config = dict(
    n_experts=16,
    hidden_act='gelu',
    n_groups=4,
    groups_per_token=1,
    num_attention_heads=4,
    num_key_value_heads=1,
    positions='rope',
    tie_word_embeddings=True,
    init='uniform',
    beta1=0.95,
    max_grad_norm=1.0,
    warmup_steps=503,
    decay_fraction=1.0,
    doc_mask=True,
    dataset='wikipedia_en',
)
Below are experts of layer 11 (counted from 0) of a mixture-of-experts language model. Rows are named router (the router's row for the expert), up (a neuron's input weights, with its number) and show model dimensions 256-383. Each number is 128 + 32 x the weight over its row's rms, rounded and kept within 0 to 255.
Before each expert's rows: "comes after" lists some tokens at least twice as common just before its tokens as in all text. This comes from a sample of Wikipedia text that the model never trained on. Tokens count by the router's weight.

# expert 1
comes after: "\n", " in", " of", " on", " at", " to"
router [125 143  78 150 171 110 148 148 100 176 144  99 120 135  88 146 100 142 137 174 132 143  87 181  98 138  24 139 119 112 111  82 155 112  64 156 154  54 121 135 113 126 124 118  97 129 128 146 166 107 135 168 103 119 153 164 133 127 152 153 126  50  85 135 124 128 127 112  82 168 123 105 131 157 142 155 142  98 147  95 135 173 118 158  69 134 159  96 176 171 169 104 121  75 118  98 126 182 158 164 106 174 100  87 147  80  71  49 139 131  82  98 100 168  70  91 134 116 138 147 142 152 104 188 108 108  93 116]
up0 [137 169  89 113  91 117 154 122 165 107 122 138 101 130 181 149 119 151 157 158 105  46 128 199  96 165  97 132  61  93 139  99 191 174 147 106  71 131 186 140  99 101  89 142  90 171 179 112  93  97 120  90  96  94 115  82 130 138  72 114  94 157 107  97 113 153 120 115 101 162  78 121 182 172  83  77 120 113 115 132 119 123 124 121 124  90 106  94  87 133 103 128  94 170 149 171 103 141  23  40 120 132  95 136 144 123 190 138 127 159 146 160 165 118 108 162 163  87 143 148 121 175 117 172 115 114 117 138]

# expert 3
comes after: "1", "0", "9", " p", " s", " P"
router [169 164 102 159 148 162  98 151  96 145 180 154 165 111 142 151 136 196 115 110 136 163 132  83 129  58  75 114 132 103 155  98 176 122 136 105  72 111 108 145 157 150  97  91 141 129 129 125 158 138 132 139 170 116 174  65  82 148 104  87 142 116 111 149 154 130 117 154 197 185 129 144  76 114 120 109  82 217  99 162 134 137 156 126 131 128  65  99 123 150 148 159 133 132 134 138  99 114  93  82 169 132  97 111 106  81 137 105 135  88 168  65 116 126 135 182 129 156  88 131 114 176 146 197 129 193 162 109]
up0 [130 106 156  60 118 141 132 145  68 102 185  75  51 101  81 128 102 116 204 176 136 123  85 126 106 113  85 165 131  89 148 148 140 116  78 152 187 135 141 122 165 119 150 108 164 145 139  97 159 112 115 123 175 127 173 142 172 152 110 149 131 166 142 141 163 113 122 134 152 152 130 141 107 169 137 172 136  86 174 101 127 138 149 128 120 161  75 148 112 150  68 148 149 112 101 124  87  96  83 122 119  85  93 108 111  89 135 102  76  87  91 132 172 108 142  96 175  79  88  80 147 119 110 141 154 105 106  94]

# expert 11
comes after: " |", "|", ",", "-", " the", ":"
router [172 146 141 133  62 126 141 181 132 125  88 135 154  82 171 177 134 184 117  64  93 122 126 164  92 168 165 155 116 133 133  78 112 164 134 137 138 113 146 119 190 101  89 109  58 123 139 141 147 170  94 137  78 138 104 109 115 111 182  89 179 140 124  84  97  89 133 114 113 151  98 104 114 176 120 131  94 120 106 155 112 163 181  99  80 140  95  87 123 130  76 189  99 115 104  84 109 135 177 100 157 134 147  69 101  98 125 129 105  77  79 104 116 121 148 163 129 127 164 144 151 159 129 120 165 161 141 102]
up17 [144 176 134 128 121 129 194 152 116 116  94 133  98 116 142 178 163 107 154 107 118 140  76 172  40 138 140 158 170 115 131 129 120 174  70 109 131 102 171 154  94 160  98 111  97 156  89  68  95 114 117 115  78 139 153 155 134 153  95 112 156  91  78 169 150 114 141 142  92 182 138 138 183 148 143 159 132 165 122 133 157 156 140 132  94 172  43 140 119  83 117 165 119 161 156 123  92 117 150  70 143 118 136 122 164  86 118  87 150 114 180 144 107 141 115 176 153  58 131 138 137 100  70 152  61  96 155 138]

# expert 15
comes after: " ", "9", "8", "–", "/"
router [175 155  45 104 160 114  97 134 145 154  94 115 156  76 186 156  55 200 159 151 132 162 147 105 108  97  93 137 121 173 135 168 153 123 137 166  71 101  97 186 105 152 125 115  76 142 128 127 140 150 107 147 123 157 124  71  87 161  88  67 153 153  88 158  94 154 146 132 171 203 187 137 101 169 159 168 128 122 139 140 118 134  89 135 130  91 101 113 133  79  78 133 127 111 174 115 115 199 156 114 108  93 137 164 160 150 133 118 140 135 155  91 113  72 156 144 121 160  56 169 110 128 135 161 155 116 150 134]
up0 [118 122 135 182 105 121 135 100  90 112  83 161 162 143 132 161  87 133 129 167 130 128 128 133  41 135 117 112 119 107 158  94 120 140  90 158  67 159 137 108  74  76  93 130 112 202 137 177 100 135  83 158 142 149 150 127 100 115 136 124 104  88 104 152 114 130 111  94  56 103 117 159 116 134  96  86 158 112 145 127 179 138  89  95  73  73 129 116 185 144 126 165 120  87 102 169 107 137  36  44 161 191 235 148 103 119 185 138 101 172 188 101 138 199 118 137 120 140 120 132 134 140 139 157 143 124 110 104]